Experts of a small language model.
Size: vocabulary 16384, 88.3M parameters.
Experts: 24 experts in each of 13 layers, 192 SwiGLU neurons an expert, 2 picks a token, a sigmoid router.
Training: a variant of SOAP for the experts, 469M tokens, 3100 steps.
Below are experts of layer 10 (counted from 0) of a mixture-of-experts language model. Rows are named gate (a neuron's input weights, with its number), up (a neuron's input weights, with its number), down (a neuron's output weights, with its number) and show model dimensions 0-159. Each number is 50 + 15 x the weight over its row's rms, rounded and kept within 0 to 99.
Before each expert's rows: a language model's description of what the expert responds to; "mostly gets" lists some tokens that are sent to it at least half of the time. This comes from a sample of Wikipedia text that the model never trained on.

# expert 3
What it handles: Final words of organization names and capital-letter acronym pieces, such as University, College, House, Army, Museum, Railways, AEC, TRACECA.
mostly gets: " University", " Army", " House", " College", " United States", " government"
gate6:47 46 49 69 63 50 69 71 87 50 36 39 47 70 51 48 46 46 48 63 49 54 38 33 64 76 37 69 60 44 54 46 28 38 50 77 32 68 28 60 50 61 55 23 54 47 48 40 48 35 48 53 69 35 44 51 50 52 66 54 61 53 51 48 90 56 59 62 64 57 63 53 37 29 34 51 58 59 57 42 37 68 71 36 51 60 18 39 31 37 46 99 40 36 53 55 50 57 47 43 60 07 44 89 68 27 61 32 62 52 55 68 54 52 24 45 61 48 41 50 24 46 68 52 49 56 41 34 27 24 53 50 47 68 23 45 22 50 34 51 65 45 55 33 35 42 30 34 42 53 36 56 50 26 47 34 56 65 59 47
up6:48 71 23 45 40 59 71 49 31 24 61 52 50 39 35 50 51 39 80 54 41 65 36 51 35 49 52 49 40 46 55 65 48 33 71 53 66 30 49 39 63 53 58 51 64 79 46 61 59 91 74 71 46 49 40 35 57 51 33 46 34 39 17 37 44 41 56 49 57 54 35 66 73 48 50 50 68 71 41 50 43 50 61 64 73 88 68 29 57 30 52 45 25 63 59 40 53 48 59 79 43 67 33 61 42 31 54 52 48 75 29 47 48 52 34 78 61 56 73 52 27 69 30 62 40 67 64 78 77 56 58 41 72 55 73 42 63 52 33 43 38 56 31 32 56 40 47 32 52 48 50 44 53 37 38 31 39 37 65 42
down6:34 53 46 70 25 41 28 58 40 46 29 42 43 54 66 62 43 42 43 72 43 30 44 53 35 60 37 44 48 51 46 42 53 34 32 57 54 63 44 38 45 37 78 24 34 55 63 52 53 44 48 63 54 62 44 66 59 52 43 53 20 55 67 46 83 18 40 87 70 58 33 34 52 30 73 44 49 44 27 50 25 37 49 77 53 52 53 35 09 70 49 46 47 50 64 33 45 52 43 45 59 49 59 57 75 56 43 52 62 79 12 31 54 65 57 47 65 51 32 38 48 62 43 75 39 13 48 59 29 33 41 35 67 31 36 52 87 48 53 40 67 45 25 68 44 27 37 66 31 55 37 45 43 68 45 49 81 24 52 62
gate7:43 76 44 75 51 55 40 27 70 37 65 52 59 62 45 35 47 31 38 21 62 45 42 51 64 58 80 63 49 34 62 71 56 40 42 40 34 41 56 43 80 54 41 24 19 55 34 41 73 74 66 67 55 36 41 46 59 44 52 56 42 58 48 53 53 59 39 30 36 38 65 63 43 62 59 66 57 47 39 57 61 60 59 29 32 52 79 69 48 55 58 59 53 58 42 37 50 33 46 38 73 70 38 71 58 34 43 33 53 29 63 38 73 57 61 50 85 57 62 55 49 51 61 85 48 21 44 49 42 50 51 53 47 56 40 39 73 51 49 45 42 39 61 52 47 48 59 66 50 26 39 60 40 65 69 36 35 50 57 79
up7:62 67 45 49 25 48 77 70 48 65 32 54 55 25 53 40 37 46 63 52 24 53 40 27 42 46 39 42 44 34 54 27 45 67 52 86 39 38 45 40 61 35 50 74 39 58 61 50 83 51 32 34 66 54 40 52 44 44 29 73 52 38 46 55 66 58 73 53 58 57 74 61 43 42 56 53 36 29 39 62 45 61 50 67 50 34 25 61 51 63 35 55 70 24 54 48 67 54 60 29 53 37 63 53 66 38 42 63 51 28 46 39 67 44 47 71 54 56 44 52 37 44 82 58 47 57 47 50 33 50 53 16 67 56 74 18 38 48 60 49 63 47 67 34 33 38 27 40 66 56 40 53 62 66 40 53 69 69 34 42
down7:48 49 45 47 45 47 59 41 57 43 63 66 73 66 64 32 41 46 72 48 41 63 57 58 13 46 62 75 34 56 45 42 40 99 55 54 74 54 57 33 44 78 48 44 29 48 54 64 40 69 32 46 45 34 60 61 37 40 69 50 92 57 33 65 36 65 27 34 34 38 42 58 43 62 46 54 63 43 86 61 44 26 41 51 58 65 27 62 64 67 48 40 84 36 43 43 69 25 44 34 70 58 27 31 60 38 47 24 28 56 37 63 11 38 64 54 37 55 51 49 20 68 70 44 49 63 73 65 23 41 54 57 87 89 51 41 76 46 62 40 37 41 30 58 62 53 57 50 41 47 40 38 83 56 39 63 46 23 68 57
gate8:49 62 48 38 53 35 52 24 64 69 52 51 43 41 35 52 63 33 46 37 50 32 39 53 60 39 69 53 54 28 59 66 54 37 62 40 30 61 57 30 50 40 40 65 39 27 79 50 27 45 42 47 60 57 68 21 47 45 33 22 41 80 66 37 44 47 48 67 69 51 46 52 73 53 35 41 37 34 43 68 38 38 50 29 51 34 86 55 58 86 10 73 63 59 41 72 66 81 45 65 41 39 26 49 41 74 67 58 47 41 57 37 53 42 61 60 56 55 48 32 55 30 53 51 56 55 16 47 50 29 30 53 52 51 62 35 42 60 55 55 40 64 60 32 26 50 56 15 44 90 53 32 40 28 14 51 42 27 25 41
up8:55 34 27 41 28 40 61 40 58 41 49 54 59 66 50 31 78 46 67 50 56 41 52 48 60 53 48 56 44 54 32 52 59 47 68 72 49 48 51 69 78 77 58 63 38 56 36 70 38 45 46 36 69 68 59 63 61 39 55 24 48 24 19 49 77 39 44 36 34 61 49 76 51 58 30 61 63 53 81 42 62 34 67 49 39 54 35 53 48 56 62 36 54 53 44 26 55 44 51 82 34 51 65 53 60 37 75 54 54 83 43 47 47 58 38 29 26 08 82 69 67 34 57 48 78 56 56 47 68 40 69 46 31 38 27 72 50 59 40 48 78 44 47 76 57 50 61 58 70 50 41 34 56 46 56 60 45 45 57 77
down8:53 68 62 38 68 49 58 71 53 31 62 62 51 45 37 64 32 71 59 55 28 40 67 55 49 39 26 56 55 58 71 28 47 59 53 31 18 17 55 25 80 63 24 66 81 42 39 54 57 80 42 40 80 49 33 55 68 53 33 54 27 29 27 56 51 67 51 41 45 58 49 37 44 81 69 45 53 52 20 39 55 51 26 65 33 47 26 50 40 65 47 61 22 53 69 60 45 58 52 37 44 47 48 61 64 72 44 35 51 51 44 52 65 48 79 54 40 61 73 47 24 54 60 61 38 47 43 78 41 49 46 36 60 59 38 31 49 57 45 44 55 28 48 18 56 65 00 40 56 50 64 49 71 59 49 38 37 25 38 39
gate9:57 43 48 23 54 38 51 43 37 56 59 47 50 38 16 59 76 45 77 32 39 46 64 41 37 54 24 40 51 47 31 63 53 43 64 53 66 53 63 55 43 50 41 34 64 26 66 30 19 67 74 47 47 38 55 69 47 41 45 45 29 47 41 49 41 42 38 30 61 67 48 62 36 49 75 31 73 58 66 71 85 55 55 44 41 35 38 47 50 82 97 73 57 72 44 41 57 54 68 31 46 33 35 45 44 37 39 49 40 76 37 60 46 49 48 26 84 10 66 59 68 53 56 76 68 65 72 53 61 38 45 46 77 48 41 49 71 74 47 61 48 52 60 24 60 56 47 62 46 73 27 75 30 49 59 36 53 57 44 41
up9:76 52 53 51 44 50 28 36 19 57 51 50 62 34 32 32 59 38 80 58 51 47 55 66 40 49 64 59 58 20 56 21 80 39 57 42 25 55 38 57 37 50 29 36 84 42 93 67 58 58 56 37 49 42 45 56 56 30 47 50 23 66 31 76 24 52 18 60 59 62 47 59 69 63 54 43 28 35 24 49 86 61 46 54 60 50 63 18 60 62 53 63 54 81 70 73 57 46 52 30 52 39 47 23 46 25 62 53 48 15 51 51 36 36 44 35 50 42 36 64 44 56 41 73 74 64 41 56 77 58 58 59 57 57 58 51 49 42 50 49 49 39 56 49 43 55 23 34 48 55 30 50 30 39 62 37 58 42 28 47
down9:47 63 64 37 43 47 67 61 30 39 68 52 33 25 46 73 48 59 56 35 55 54 66 63 48 38 54 42 35 76 72 65 37 61 49 62 52 54 47 38 47 23 60 49 83 63 47 28 43 37 52 47 49 62 61 73 46 38 46 48 44 68 64 29 35 27 51 53 71 70 45 22 41 33 57 12 48 45 29 82 62 40 32 22 71 49 44 57 48 53 62 60 62 65 56 53 39 53 53 67 40 37 54 45 15 18 72 43 40 68 34 57 65 60 48 51 52 77 60 57 64 60 40 52 20 69 77 52 43 21 51 37 32 64 75 56 69 65 40 46 75 48 47 43 60 40 51 52 19 35 59 36 34 48 44 74 76 64 42 62

# expert 1
What it handles: Byte pieces of Cyrillic, Japanese, Chinese, Thai and Arabic text inside English articles, plus geographic words such as km, town, north, Province.
mostly gets: "а", " km", " died", " village", " located", "и"
gate6:27 34 44 59 65 43 49 61 40 57 64 39 68 36 57 52 26 27 74 45 50 46 80 46 56 72 53 68 33 54 43 44 51 56 52 76 30 45 70 47 45 61 46 39 99 31 39 85 31 55 50 65 48 49 38 52 57 24 46 34 69 66 55 62 29 31 40 62 72 48 73 46 59 51 55 38 90 19 43 58 54 34 86 59 57 45 25 63 46 51 23 45 75 64 57 67 29 58 47 63 55 31 61 62 68 51 43 56 51 46 40 61 55 75 63 38 62 54 64 79 39 38 58 49 72 55 47 68 30 48 51 40 52 34 72 40 85 55 42 41 72 65 47 46 58 67 29 33 28 32 65 69 19 26 54 55 62 20 57 66
up6:54 79 50 22 09 51 67 65 53 35 53 77 49 60 47 34 67 54 56 31 60 51 42 22 35 50 46 51 51 51 63 40 42 28 54 54 51 46 63 53 58 44 42 53 22 36 57 47 62 69 63 47 67 55 27 33 68 26 66 69 38 37 56 28 54 38 53 50 48 46 86 49 26 42 56 47 29 28 73 67 62 62 48 72 81 65 47 42 47 58 62 77 26 40 67 45 31 60 44 80 46 40 70 60 57 88 59 49 33 13 56 66 46 46 70 66 54 36 55 36 55 53 57 62 53 68 73 44 59 35 42 65 44 59 66 60 34 78 40 78 51 50 35 58 86 40 53 52 36 46 15 17 45 44 32 42 64 74 72 25
down6:64 56 38 35 27 75 53 35 71 35 59 37 51 27 70 51 61 60 41 40 48 31 19 31 87 42 49 80 57 52 56 36 28 45 69 56 63 47 44 31 59 15 65 50 33 50 61 63 68 53 41 79 54 79 40 34 64 65 32 45 30 46 34 28 35 56 36 54 53 57 39 49 31 43 53 43 43 65 73 68 48 45 73 48 48 48 24 82 46 54 56 62 36 48 50 45 51 51 55 44 67 61 58 42 34 45 46 69 62 65 41 73 36 76 58 61 49 42 34 44 29 75 61 57 34 34 10 41 43 63 41 39 59 41 66 56 62 40 38 37 51 80 67 00 43 37 59 69 59 76 84 25 49 57 35 55 66 49 38 58
gate7:50 68 46 67 55 40 58 28 50 49 44 99 43 62 54 38 61 42 40 50 52 16 24 45 55 49 62 29 46 54 50 60 41 45 25 48 57 08 67 48 56 71 60 27 35 43 55 38 65 39 45 62 44 39 71 44 54 44 33 57 54 62 68 49 42 47 35 54 60 52 54 82 55 39 94 44 61 52 47 53 54 63 63 36 27 16 48 54 16 41 35 32 35 40 62 52 46 41 19 58 42 51 37 34 78 53 43 57 67 45 10 14 44 39 59 33 27 55 33 66 78 31 67 36 46 50 39 20 31 58 38 61 53 55 52 46 65 32 40 41 53 39 56 15 35 33 58 16 42 27 63 53 58 59 50 61 48 42 56 31
up7:28 68 38 77 66 04 40 34 46 60 59 58 77 33 37 45 26 63 48 56 56 30 41 69 35 38 48 33 55 44 58 66 21 39 35 80 49 31 49 33 49 44 65 48 26 09 85 37 57 49 66 64 57 38 59 86 43 40 61 49 37 40 44 64 67 18 16 47 58 43 71 63 35 33 48 39 45 65 18 45 64 44 75 52 25 84 48 46 69 38 32 89 51 53 42 34 58 52 25 39 54 42 45 35 72 63 57 61 66 41 30 73 31 48 69 59 41 54 32 21 53 34 55 41 41 43 63 36 42 57 63 56 52 50 42 31 53 66 52 06 16 54 34 66 55 31 56 27 46 54 54 45 60 70 69 26 76 64 50 46
down7:71 46 65 47 60 53 75 30 57 35 34 27 62 47 87 40 60 57 41 34 48 51 66 44 67 56 30 52 38 52 52 47 34 54 51 40 53 64 35 75 68 44 43 65 75 66 44 57 21 61 41 71 87 77 63 64 68 40 38 07 55 41 30 31 53 45 93 52 42 86 58 53 33 65 61 50 65 69 54 61 39 44 60 49 34 46 28 39 43 58 62 26 64 73 65 41 65 73 36 53 61 47 51 24 52 79 68 53 21 30 53 45 38 45 59 58 47 43 40 49 87 45 66 46 41 49 42 31 46 57 62 53 40 60 40 60 18 35 36 49 76 52 93 52 61 40 18 52 57 54 54 83 52 91 45 47 51 43 52 54
gate8:45 60 21 59 51 57 72 57 39 50 56 37 43 69 49 46 74 49 48 50 47 85 65 36 69 47 62 74 80 36 60 26 34 34 59 44 35 35 39 92 45 41 22 41 73 43 57 51 50 42 48 45 53 55 62 35 51 74 43 61 70 38 67 58 31 59 43 49 52 49 36 43 27 44 54 63 41 69 34 44 62 53 53 39 80 51 36 64 26 35 43 53 44 53 74 46 54 37 68 53 47 77 70 46 70 52 31 56 43 59 50 65 59 40 38 56 35 82 54 42 48 42 70 44 70 72 47 81 81 47 27 63 23 52 42 32 51 52 71 37 63 57 34 41 48 58 44 82 41 63 82 39 56 44 19 60 49 57 28 35
up8:65 48 61 53 48 38 53 53 39 46 51 83 33 49 68 66 77 42 42 52 53 43 80 67 51 38 71 48 59 66 46 47 28 46 63 72 50 56 26 52 68 41 34 65 58 70 13 64 56 20 54 41 60 81 27 71 52 40 62 49 40 51 41 44 46 40 58 37 56 39 62 23 66 60 57 40 81 49 26 45 51 31 61 59 61 59 42 59 52 72 34 29 64 08 49 35 27 55 67 48 79 67 38 69 83 40 65 49 51 70 49 42 65 65 45 51 76 47 47 45 68 40 70 41 77 14 68 40 67 60 40 42 34 69 53 47 53 46 06 65 49 50 58 35 24 25 39 30 38 33 61 58 65 57 47 25 62 71 34 44
down8:57 67 36 58 45 43 32 44 56 46 63 60 57 68 32 61 80 44 67 35 48 37 59 55 47 45 50 34 89 67 53 60 68 28 74 43 42 57 67 55 47 54 50 48 72 38 67 13 57 54 30 63 52 55 40 73 69 50 72 37 52 28 62 30 42 37 71 48 43 45 60 29 34 61 65 58 54 41 61 64 36 55 65 25 52 79 38 20 82 24 65 60 45 52 48 49 37 63 53 50 54 50 99 41 67 31 58 56 60 44 33 46 40 66 62 42 56 57 95 34 49 22 40 43 51 15 53 77 13 60 60 23 41 49 48 47 24 18 37 56 48 66 62 68 60 50 72 72 35 49 82 68 35 63 48 90 51 36 51 63
gate9:29 70 30 39 60 51 51 47 42 44 42 28 23 52 52 56 20 47 41 51 46 33 69 42 62 50 34 39 51 51 52 51 51 82 49 25 53 30 56 36 36 51 56 47 81 40 48 63 17 41 78 59 31 63 29 10 18 63 61 58 58 29 41 50 63 23 35 72 53 46 38 41 48 71 52 37 64 49 41 38 45 35 78 50 54 39 44 46 31 47 28 45 39 45 57 48 68 41 48 28 25 61 51 56 42 35 61 44 59 68 43 87 47 55 45 49 69 73 40 71 37 59 63 48 59 63 42 45 38 57 44 32 55 38 17 51 45 51 57 39 32 57 62 63 53 49 66 37 58 47 62 57 46 57 73 64 59 33 44 73
up9:49 38 72 88 66 43 59 81 45 33 65 91 40 55 50 66 64 58 41 65 56 50 74 47 49 44 37 54 29 66 38 54 70 49 49 72 34 27 46 63 28 43 65 65 44 36 54 45 41 32 64 49 79 39 46 53 35 42 76 61 50 56 71 61 67 53 56 29 30 42 26 26 61 37 53 60 25 33 48 39 69 54 66 75 60 45 50 45 57 58 66 47 46 61 57 48 61 34 57 34 74 52 62 58 76 55 49 46 69 49 44 48 52 32 64 56 44 63 61 77 50 30 42 60 58 55 51 50 83 57 51 51 51 58 61 61 42 33 50 79 77 21 66 35 65 38 45 48 41 32 55 50 46 22 52 71 65 44 40 23
down9:39 46 53 59 37 42 69 35 50 30 32 68 67 41 47 48 32 34 44 56 19 44 95 61 66 52 51 44 21 61 67 53 78 28 53 60 36 38 81 63 58 85 90 51 58 41 65 37 37 68 44 42 78 38 81 55 40 47 29 62 41 31 65 62 57 42 46 14 42 62 61 59 65 45 41 53 48 25 44 54 70 60 59 35 31 88 39 16 41 55 57 62 46 52 46 32 52 57 72 37 49 46 53 34 80 52 36 65 48 64 42 40 96 26 56 66 76 72 40 62 62 67 54 52 36 50 43 57 54 36 48 48 36 51 44 53 62 37 61 33 43 36 47 40 51 38 73 54 17 67 31 66 32 48 69 33 68 62 65 53

# expert 14
What it handles: Team, club, city and competition names in sports text and tables, such as Doncaster, Phoenix Suns, League, Cup, Championship.
mostly gets: " Championship", " Cup", " player", " games", " League", " Series"
gate6:36 51 32 37 65 57 50 65 57 61 71 60 37 44 52 47 41 22 59 28 95 52 77 50 44 26 42 39 63 05 87 62 74 64 84 59 86 65 61 39 33 56 55 38 52 56 51 47 60 68 59 49 71 41 40 25 58 60 47 52 70 39 62 74 41 54 47 53 36 45 40 36 40 41 59 43 59 25 61 39 40 46 57 47 54 32 33 28 46 50 48 68 47 33 52 46 45 56 67 02 36 56 46 58 35 55 48 41 66 63 58 40 66 39 30 59 74 29 83 55 44 61 52 54 82 58 28 65 26 35 49 33 46 52 51 52 58 60 61 73 30 58 58 59 55 55 48 76 93 57 52 39 53 80 67 58 45 41 45 65
up6:50 59 60 76 57 75 54 53 43 48 55 47 62 68 66 19 46 65 54 40 45 44 65 54 29 47 51 64 48 46 43 64 41 33 53 68 59 67 78 67 47 05 46 64 34 53 68 46 61 25 32 68 54 46 60 35 47 21 50 49 60 82 40 74 50 40 31 32 73 34 48 55 38 39 48 46 63 67 03 59 39 70 71 26 48 31 56 52 28 50 48 60 32 61 57 93 34 51 64 76 54 41 66 35 85 45 56 67 42 66 75 51 50 30 51 47 58 45 44 62 48 39 77 62 52 46 62 49 56 60 41 65 51 52 32 36 52 14 75 57 33 49 72 50 61 34 23 54 34 44 49 49 40 66 24 71 45 39 39 22
down6:35 52 29 61 68 64 34 34 40 54 49 25 59 72 33 58 74 52 45 45 45 39 55 39 76 47 69 72 56 50 44 27 40 13 47 37 71 36 77 63 51 27 62 34 42 40 57 21 72 61 55 72 34 68 66 50 34 43 44 53 46 37 22 62 72 39 65 59 55 69 57 56 59 52 24 44 31 71 41 71 56 31 27 43 32 81 40 57 39 50 49 68 55 47 43 62 41 59 75 66 38 40 51 19 42 48 56 51 83 59 58 44 47 43 57 20 60 64 57 57 56 48 55 58 51 73 65 26 40 41 27 54 34 50 39 35 65 23 51 62 61 85 56 67 74 41 16 58 43 55 27 43 46 33 49 38 73 46 51 28
gate7:54 29 30 64 50 23 62 35 47 50 36 51 50 46 20 62 59 17 63 31 54 44 48 59 23 59 47 60 61 06 21 33 42 56 52 50 30 31 53 48 58 33 27 40 44 71 17 71 60 38 71 67 62 33 26 62 53 36 24 55 53 55 51 56 71 35 85 34 62 48 48 69 44 44 35 37 48 72 53 36 52 45 54 55 35 46 61 49 51 46 56 36 49 26 57 64 46 60 45 42 67 45 33 64 44 48 42 57 32 47 59 29 56 22 46 39 79 65 52 72 39 60 45 47 68 55 14 91 51 42 38 55 71 55 51 23 61 41 70 54 41 29 66 53 30 44 42 31 22 23 42 50 44 48 56 59 50 41 80 49
up7:43 58 50 66 39 58 32 51 39 37 61 54 51 52 68 74 39 33 21 15 57 43 41 60 38 45 36 76 36 68 42 73 32 53 47 65 42 56 45 51 80 37 50 40 66 44 90 79 47 65 61 49 34 37 63 26 40 33 60 53 32 50 48 42 67 59 49 55 23 43 35 66 55 76 37 63 34 48 72 56 45 37 69 55 38 39 62 56 61 51 59 61 37 68 36 69 36 49 42 54 64 33 83 50 44 24 68 22 51 54 39 41 27 75 49 59 59 44 54 34 56 53 52 63 53 58 67 43 47 34 18 46 36 55 62 46 51 46 53 47 63 27 56 27 66 40 58 46 53 44 71 69 70 49 21 59 71 50 31 49
down7:60 49 41 49 40 65 42 60 63 47 69 79 47 89 38 53 47 26 47 27 57 47 50 57 48 43 44 55 54 47 41 58 43 42 27 69 47 34 45 52 86 80 35 40 77 49 44 33 36 38 32 37 34 22 53 54 43 50 54 42 34 82 74 53 40 17 78 37 41 77 61 58 77 55 33 34 45 65 55 62 59 16 57 34 15 67 49 63 48 53 49 55 77 50 58 76 49 61 57 58 64 22 62 58 43 48 48 44 66 74 67 34 42 53 37 57 52 55 71 56 80 55 37 77 52 45 70 45 64 60 42 44 43 59 73 61 37 75 47 34 23 37 58 21 54 22 68 84 41 69 64 57 76 22 42 56 68 53 38 64
gate8:42 30 62 64 61 23 60 41 39 50 49 62 35 36 48 43 48 61 41 57 66 53 44 61 43 49 28 58 70 67 26 44 40 64 28 54 87 96 29 32 64 70 27 52 71 50 46 75 54 58 51 63 60 51 41 40 63 55 15 51 41 56 57 41 27 22 37 06 34 63 23 95 48 83 29 27 50 51 41 40 72 43 39 64 52 64 27 33 63 21 68 39 57 50 55 21 60 65 54 42 50 39 55 62 48 48 51 56 22 52 47 62 70 31 29 47 61 59 51 28 41 50 50 39 69 58 48 44 32 52 72 60 57 39 41 64 57 53 56 59 27 57 45 43 28 46 33 88 55 43 62 51 45 35 77 53 70 47 60 37
up8:40 74 27 33 35 18 20 49 32 29 54 41 50 53 38 61 61 49 41 65 59 55 36 79 50 33 61 53 50 28 50 47 44 43 48 38 46 53 58 45 59 47 53 44 58 91 64 25 47 28 35 48 45 87 45 48 38 71 78 51 49 51 28 79 46 32 27 70 64 66 42 38 45 72 48 51 54 47 38 45 28 43 77 60 52 60 32 44 46 32 36 53 75 44 30 75 40 67 40 48 38 78 41 55 50 30 51 46 45 62 39 51 42 68 50 27 30 76 28 71 76 36 43 91 46 33 57 56 43 35 55 16 25 46 39 38 58 32 58 47 67 61 54 65 66 46 66 14 64 49 42 36 43 31 78 12 61 75 59 63
down8:51 54 40 57 08 57 49 34 60 70 51 56 52 33 45 37 92 38 38 56 42 40 57 44 61 21 28 58 45 33 52 73 49 64 51 64 45 51 80 62 64 29 74 32 35 56 37 37 48 58 26 62 28 59 52 50 48 49 49 47 73 62 17 37 52 53 47 34 49 47 18 24 29 55 71 54 21 63 43 51 53 52 66 67 43 65 56 47 48 35 50 53 37 47 52 47 38 54 56 31 56 59 11 39 74 33 53 49 53 19 69 63 55 64 36 40 29 52 35 57 48 30 69 64 52 31 34 65 58 58 48 25 06 59 51 34 56 24 66 47 58 72 46 77 53 51 63 34 38 25 74 69 37 26 49 49 46 70 78 62
gate9:53 78 68 55 73 42 34 35 20 58 71 48 36 57 44 45 44 33 52 44 49 46 42 69 51 26 82 63 47 53 26 59 39 50 44 24 52 76 26 38 25 58 46 54 36 34 63 80 64 47 57 49 50 60 52 50 60 28 42 33 49 51 61 65 78 33 74 44 39 45 39 43 49 56 37 46 60 33 46 46 49 80 54 64 41 47 32 14 54 58 22 48 60 41 72 59 87 69 63 41 39 47 19 58 51 49 66 68 73 57 57 82 40 67 36 55 45 72 23 25 41 10 62 36 52 58 44 47 40 38 19 52 15 45 55 62 64 36 43 62 51 95 82 53 43 44 40 60 30 41 52 51 67 67 62 77 64 31 43 19
up9:58 31 31 49 47 62 54 82 64 48 48 65 43 47 83 44 64 48 74 92 34 43 24 31 41 62 27 32 41 36 16 54 61 41 34 47 22 30 52 30 57 26 39 57 64 54 68 50 38 43 52 55 80 38 59 60 37 72 67 45 60 33 38 75 36 63 43 57 89 68 43 29 34 30 52 32 28 63 39 41 61 49 52 59 50 50 60 17 65 30 63 53 49 19 39 47 39 47 42 38 49 52 38 44 48 57 55 72 27 60 38 66 69 52 61 58 65 51 52 33 63 64 51 48 44 32 45 42 73 81 38 54 60 43 41 48 41 42 58 48 46 26 36 38 53 62 49 54 56 45 67 41 24 54 68 36 41 61 47 35
down9:45 58 56 52 67 32 79 78 54 53 41 48 71 66 49 51 44 41 62 73 71 59 57 49 61 70 55 22 56 65 58 55 51 44 71 32 63 52 40 54 37 65 50 50 52 66 65 54 59 36 14 46 40 44 54 40 36 54 43 69 40 41 27 76 58 28 48 34 62 60 54 69 49 43 43 56 66 52 57 33 36 31 55 48 57 29 53 21 34 35 46 35 69 69 45 48 53 52 36 69 58 30 76 64 57 35 63 76 57 82 79 50 48 32 64 53 66 62 31 30 28 72 70 69 68 19 68 13 25 83 82 15 38 50 40 34 49 54 54 42 61 63 51 34 71 69 69 67 68 37 67 62 53 60 68 87 70 35 71 59